Weights of a small mixture-of-experts language model, trained from scratch on English Wikipedia.
Training: a variant of SOAP for the experts, 567M tokens, 4588 steps.
Below are experts of layer 6 (counted from 0) of a mixture-of-experts language model. Rows are named router (the router's row for the expert), gate (a neuron's input weights, with its number), up (a neuron's input weights, with its number), down (a neuron's output weights, with its number) and show model dimensions 0-127. Each number is 500 + 25 x the weight over its row's rms, rounded and kept within 0 to 999. Numbers have three digits each.
After each expert's rows: a language model's description of what the expert responds to. This comes from a sample of Wikipedia text that the model never trained on.

# expert 11
router:499505528519487496482503488510526552454479463460509510500506552529465524436501471517540497482530509487537509499498536514502481485479498498519532449493530537499486523432499481463516510524535476524489501494507524502525518473491480500542536458510501510507532538495484493488468500491468503499503526521490478484514514468522498435469476513471458514499452469490462475461488511509477517517510
gate11:498514506473458497503480479524578480501489496490512496533517546539524540491495494464571500499520514468523485539517510510450484488464518518512484497523540526484504512512511511464511508433520472494480495481501479521528494536526493471544531494507491513479536475497476515474459505517496482440536496471502526545521493484491504453490486516517465513521496529515495485480498478516538532500531
up11:531472504494479496503547537529444486506471496503468474482495483450467477495486481511483466488490524498468512525505490486527440520522535455470522500525525512502472498537503501512486484497495503511558470547464495520477574487531524493509513514492488536492485516459524516527476506485490490485524547525510519475508505490462503511545519477515511534485517502534482475497532495452513518478554
down11:499515498559503476498519524482550461473490473478460488506523529486540551524483468503482467493522487483525536524477495515514471512537469544509549487535516473525485497431467498496518469480540536491502512526517502509482518520538513514525515508493475524504506508507449491464476483482443488507481532503501483486525459480494488481496530498455510538480524475478466474493498475525520528511487
Description: Table pipes, header separators like |---|---| and line breaks starting table rows, plus list indentation in sports results and schedule tables.

# expert 23
router:478494537516488494506538480513514497489497501510522532494459507523460502496521460505515467474520483528549493522502525529494482507481477470481528462507503540516495507477538489511516502530527491511475493538539508521502559468469471517530517475533501514460519500546460516500473520510504503514468538461471446460529538474514504487488474560486503532537457480492486470486518516545475517515526
gate3:503510529511512505521430517506516501523521503483478504523493502536534488489504463485533554468523534475526487495537526544498493478510461471533508483471475504450517549466511537494510474533487477515533560500514466514489543519524504495557475507540511489468485516534489494503491486497489513484462486460492470461535516455477467493542494492501487485489475495503507487495459495507504534528471
up3:485486530507507496517501492469490487528495491497462491537483494451537473478534511469523525479529487479521539497509515549484487445507522488507497502476492504499482520492499508543494477483567526571510551461521506524523564496501467508525464511534511492487485487554521481518486508480524510532440494501535496454477500470493500483506505525485470500548510487502536473468508479512479508487485
down3:486517508415492517519478532508518473530523558530487559489477459499537525481481480484473518518479471499500518503503472535508517481483477478497522492497521507480485468497497521503497457524489494494469472533488464498477554537517477468497475472512483496463504486541503485490523508538520498477462525540505497509496475480473565482499494506530478478537549474479517471477485518540526492520500
Description: Bare space tokens between words, especially in German titles and Latin binomials, plus common prepositions and articles like in, the, of.

# expert 20
router:501441530517504490502474490513548504506472455468531508464470546537476513488474489539530477487515503520499437541505524508519468507477534492485503472511523546509479523469502468484508533517518459565485477492539506517500511503490480517514497471533506511467526549510481504505465509508477466532502502521510484484498520481496482490488422497502472494504490470480465469498467518515472486523532
gate1:520477469545507526509524502490494515537487504517536492478457479575527532544479517519491468557498517490496450529508478501507502491466559504491524503488464507508506490481496511534463509505508503529476500501470505476488481508464506497536506490532503509487520483517527505543534491457490522486469524515483506493533512472501463492486468487500500480509554500485454511461503499505451537474569
up1:510481528457491548527470518548476504488454546530485543531504533561544498480517473478506468444487484483531457553512490468460563530491516513458482505476488499499533493511474510481498497496508510510524480497500490512487518499467514497516515488497522467542488482518493476540533486497502477494471521514511533521491538479489510441492486477490505510487502487542499494509481457492486539519521
down1:527520497539509503490522471521458465534545464500499495492502386497494483532518492499484481493503500515443504536459472485482529514440525483503561485518494492486495509491484519496477473488524514478504512495502508519494475507479493493499485489514445524485511496474494496500542533456504499540486520520441535547493477495488508490503532517509510520480528472490492513456507494530477523504519
Description: Function words and punctuation joining phrases in bios, offices and results tables, such as of, the, from, comma, and |.

# expert 6
router:504453538513515497523520480493506495486456443494527513466494520538462522501539483524541469500508485513507475534518554502511493527461483465533510485513517535475456517485524506522504509531533476541472472499535520525488535528470474509502496497506494492469547505495478497471519486491501491532467530462475457489509532479512496473463472527510491487507476479458502461498490537529471470532545
gate1:478472499482538511518523505487523527496520477474468486488525471492497480473508474506530524535491477544506515493505518512465486573502463465493471497521548527509461460495523508540474480501501505542536482514532561548461535527470449525503484497514490499515517486486473539503493512448494508509500495488483496470481503511502474508484513516518528460499452500514516463503481530533519436500496
up1:506499493501502481453480536471512500473479486477483500469497470578477529517494474481527473483498470509515516497515470460498517538504479501505485500532536504461468456489533466539492498503508512506505509513473512563524536535512479497461493501479525471492556489494530506484531456471524511507515507485478517451495492497445485455529477535505505475511471481528534517524491499518533451530499
down1:543503491538510502490509491521505547485461484509493506512505416514510455521525503457473480514470461447496525479494496478460500549515485471518479470519477512455500492494470510510486509518510528510499513528508523519465498525501479472478495476545470476513488494438482493481544465492493460511494494468526472500512496507518536518485525470515502526482525509552519468550482482457518495491522
Description: Single capital or lowercase first letters starting a word after a comma, dash, "and" or line break, such as C in Civil, Cab and cricketer.

# expert 2
router:472479549541484502476505503502490524518503467514509536484471523516478527484516435517530488492526506529518468518526518473540477500486496485497535467504521501553460527463539494485520506484521463546482497516525522468503522465455499517492521475531504529471502522511463538478466494478474527501463523502454486499492544480521512482470464543493505528485481499493489471458518515513475497531549
gate3:526475520525491513476486492482483536508498448512532512489431493486488547493518498487516498496520545470537521541538463471534453515448472525459500492514506483544466489492522503490489505523485520505481498522531502498508508520521496482465500510503537468477483507519542497500492460466496551469511521503480521505511523563534489519476485515480527501501471524520488431503475511517493500494450
up3:462505516507467454490492521490475495508487490488538497485509523483538461468499490454506476562495557545495541495547488492525500461515526484498490543525542522481500510496491486495473523482483513510455504509536510500485482488539455528550503516540542481532516483479482481512550525553517477491504515492477486445477491531496499473491477514473511499446518467503483472509493490476490483497509
down3:498440498465462456487473498488526487488481497489490512477462540479496526485495497503523551515469521518477521508498520500492473489490435544528502486482534487521552516535502562469525480491487494498498544527500463462480537522493479482490487494521538426490483483493503490516512493472474524488526532498493520467459489462520497462487486513484514534484499497530528511473512460533500482505527
Description: Opening parentheses, quotes, brackets and hyphens, especially in tables and lists, such as (C), (final) and "without; also LaTeX symbols and | cells.

# expert 21
router:491497549488517483514522473510497531476484456450489515502490551513496540474530476529520483498523498500532519478519537485542512526489474501515529477510530514499477489447483522465513511481534487539462466512561542474510527447476511498531511487471485503510488536501479521473506504478481499502471494497478459518503539454521495457454498508502463516506445493510486460481477538508483492509521
gate3:532465506517489504493500515514506496523512489475441503495505556452507513494483527506537492515502498470506511505524470494511475498510525498537522474522529454507477480513494497534528559505527502525473506501503508453516501525513534506507532495495503506507511484494543516511514468508460500513529473493495481514518526523461482472489440495527445488469397475492526508509541536538465509516502
up3:501477491483465482495490472533518505497500494517481499470500524509499540466528515519488514499504477495483534484447473516531467514517499503507505524481477490496493490491483455540489459492550473516542544560476506473470501484521528508530497496491512514475540487480486516522537487491512439509536513490486462471470476478482467535525569482461528512493456490523523466524516443496524477493473
down3:460500477489521469503484486450502505513567521563491482480514535511493511492482468500470521471545497510538491473533457528489564478546523461504467540470504537508456469518526487514499507548463527504488494501490510498487506492504450518494475499520467507487499477472493507487495472520533489492492479526538478451498502495520520480494486479543481484497523458501503509501469523524506513461532
Description: First syllables of capitalized place, language and proper names after commas or the, such as Alaska, Persian, Malaysia, JavaScript, Hindu.

# expert 3
router:464489551505513489522515474498560500466465446470517529487486538545466523454531484534524472462534512503513490522534530511533480544495514472525523470508554523501497514480492461473517526533515503506495473505534528498517525517473495484529480486507475507464508498554496510485480495497494462547486487514486490497509505492511497484489488534509506486530479483501474456448452503514473487539512
gate1:535448525512500475501466506500532496546489413520527511548496517510508556503484491524496489516476502487463547497490533509485497522495452470508483472439488492465526465478471490470531448533518498520543516481499474455488467529495520499499519508537502558480486487502472510541491517524527529509500499494489495507486514475513490482525505515490542499481489515513545513477510502498486498533482
up1:459546484514500515476531501510512525488552567520502470533489497463519495488463469466500508485534493497491478526519505516507471453512523543508494497510482454536505515537532521541478508484470510495479486490512499531499532463504454490530478484461462467547484510492507474484501476502465495501518468524492506514485481520515466522478530475539450546546487491474461506475489512467477511516492
down1:509500512484456494535485487463480495484447502503474471479511543450462479470498483507505510531528490489485475563493501496527468501520450513529483450530510506504498481478522521481499498498529482482456489442520504530531494495509524456498503500501498512495506478464508477541505532520518494493512491515440520535499500525477498493496536487525443473530550500513460448482522540483526518480497
Description: Sentence-ending periods, line breaks, commas and table pipes, plus clause openers like where, when, because, However, usually before headings or new sentences.

# expert 0
router:495482519510468514540521495533529531478477486448511528498519526518501527444528485501516472472502500530490492526473523513511505497496483516504511463511503515525491519476471515488491477490553433547465501489572501539492532482485480515529498465510495492490490548478460539526491508500465500490493506536492478495509511482510447456466484527530480497540491499455507486501534535484475538534506
gate1:508491503504467467494520509503483497474505457489477501522497518523559496418523476507467525490534478510493480504491504491481509562509466513470477544496492497522518486521506501500514462483544476531492538520511534519553500478498481527502535479463476510562501494458500509501471475476465506497508503512494493477497492488523449448475503556516495516456490508474509464535518489503500514527544
up1:495502486470538461458507475483493492506497509521510483476511522555520508484525512513511471520480458498500498520460500531495457515518493487478484442492545475503522516568492537478517488498540484464489496513502508506500552484546541525466528468514541523496505484539507533491512515503478520482490487501482496495492517521507514515464544517563526533470482501515462510523490504462556498534468
down1:532528493509508527513534480481515467449512507454527516519506507517522488476501531498476487552478454480528508520471510501501496498507530504533540496530472499493449471465509502557523475507477489513521505502498501492528482524485493577490448469462454523489494481486481524489488489528522505537528541472509506516488471520491539476490461459513510467499447501505536536514490476495501523500467
Description: Measurement units after numbers, such as m, km and mi, plus word-internal pieces in species names, chemistry and odd characters like † and \.

# expert 14
router:482470540509498464514523480518522505465497497445536512487466526512494530464529480522544466481508492501551517517494525523516504564483504524517512476507555557504475515464493474479522542511513452535465473505524508499526532458483437513523502501509496527459541515501477530486499503496479499546483494522497486498502513479506444472483490517496497510497479469462514482499474515518487499528527
gate1:456514541531464526489513532508490492502529477488509537471475483467502529496513480508488490500489492513509513497421468516488488545536531507525491467497496531520498533489505489476475523488521497530490500468466463547486486476462487499482486493517507512462522546451521495459472491500487528504464520509515496528496501462523443501502506469526482489481488506464525555489438490534469473513472
up1:515496488476489485504534488509471511505518507522402455503511523549519471547492509503519503508506477493501542517530491524521510471490520467520494520484450524474486473469445472520504494513473477509503509540496535488506503520537471528534499456475463472503529493535466463488517484526435472525494494480511521537497483507468530512487507529546504485496502522505499481493521478498515531531523
down1:520487526528496500487544479467501475481526531494553486525499479532488494495528472510480492459467524495513490503500474460530481494530495540524512497479517487444502441502505530495493535492503523508495588497464478513506506543544545508498523487483519482487485480507481498500551512508516490463547514477507497490506477516472503468516493509533512536519492533502531455524474453541467484479509
Description: Determiners, possessives and descriptive adjectives before nouns, such as the, his, their, American and second, often in biography openings.

# expert 1
router:480489520525480469504515471516531539469468504496535520498489540515472522489533486533508445484536489511540447504490534535507513537472497495513521478504530558532477513491514477488515526506536491517502504511510503482520533484485463515542471464519524541493527506505493499507477499498482499536472494492461485496522510478506452492453432496483528504511498480465508458498511477560493470535533
gate1:530456494527482494470471498538501521491520503515534529532515508537487495513491561520485492437529516498527475492490507489524509503502484474521445503488505521531508504501493488494516487534466480508486505485488510513532516471519470531522452538482544503462523525462490516441467496509487534519515498541467494486455478531465500504486507439482514543489508506514502464501477531478461495491556
up1:492497473542477507485505520478547442510509502499491487494491508460523480508487503503507500507467463413499494507497529518479468526517473498512513490497479500462526503529463559505508537518469463526478483533475505498477497510498524450522505508534514517524495477502481560521472491506460493453488493522504542498510485494510484476469494561513510466455487538511527515485510544508479527468472
down1:522471539500518504508540543506518483500537517515506503513481554507509491498475432463531511455496481497478508521480528456518475475543515518470546531478510460484455511494490528492540469512494478486499484465513469507491499515529481488523484560474460495497495474486498496494477502495525505523516493488551502451465525509534474505538521506473471539489471458489513530486460480512518464493517
Description: Final pieces that finish nouns, such as -ation, -ment, -ance, -ing, and whole common nouns like football, music, water, engine.

# expert 4
router:515514524499507480515503435503496549447478473484503500498496551528473527493495470521542485513494487498531493505509548519549506491480491513468509484521510536497471519485493509471509521514523499520470503498519513504486538480492495537524508492498508532488558546496488515470474553520480506533501486474483455492504568470519473475468460481467466529524469482505483446493465532517473481496503
gate1:488477498513525505508482533475501513442487490477580481488516527531495485538512545504534489517478461471483496518499499493479528523467483490492565503505516523501481466508499510548542527461490542475458474503537504494551481509516546532505521507499534508484505541508546503483475542516484455507485483497505511477488508501519507471498508487500501444538517498494501453507482487523480457514473
up1:495520443534538451472490451473510456526468541499484487492502559507476499507489519495505479517511435502501519481483473491484533504492502511523514514498517514524518489496504469486514499514507490503473498549481518471480496465452524487549515480507474488477467506513480447519495532492443452472525500495540538492504504491462507506446513462511509542477516494526495492473532493504505489535536
down1:481493484518515510495510511519442502496488512506461489476489534562460441526521512521520486505448506516500533480509528534458508456510484506494478541501524533500473490506501462513517481474489464506433479470539532471469496495485480472495483492533482542507513465498471465500494527533476460512474497466493483505529468531499530522490519531509512511528510496488443476517461498466485510526493
Description: First pieces of lowercase words split into subwords, such as co in courier and copies, vi in victim, and re, so, po.

# expert 17
router:474492555493474500503521506514546495488447470488549511508496540515485514486513453542514469489526517527497449532498508495528493504440513473501542470518485497530478495478505509477526505522539494528476502516509519493504526514460507482517486473502521494486517524506478517485455511527483483546474497471462495473496518456552483478477476534543491546533473500459484477467488524518478502534533
gate1:477523456487476491517530504527444490514468494477525474477493506456515474542495483537516495466481511515482469463503489525490432557468472443514496466520497525498493493435512485507473515494503476491491523514497515544500499505476502458530515501484521540525522501508472507514458464471494524517513499483443492515496478479529490469538524540531501476514482495494460523512497472544516508507503
up1:466545504491492482519504512557482468474519505524485503484486482523486477509459462509501483493502499550497491475525508497500473447442535461475486527539490513475503503478484481476511545504551464514501439499454505515533522460489483545545522512497515466466534468535516495481511525532515506495495490489489542526489520484484516497531488504508507493510509483505455469443480481490469484484528
down1:500488505467520492492485548533530478510471517513508434537465500470535489538440503514519499466482536498514504538473461485492483495529531519555500446498514505470483520499457519475497465507490519507485500498449506476465485501477452485475499502529451452513505447555489509474467514534491508504494476509517492491472517506526481521525490476496471490531464523504513490519511517501519505514534
Description: Auxiliary and linking verbs after a subject, such as was, has, had, been, is, would, plus commas, and, past-tense -ed.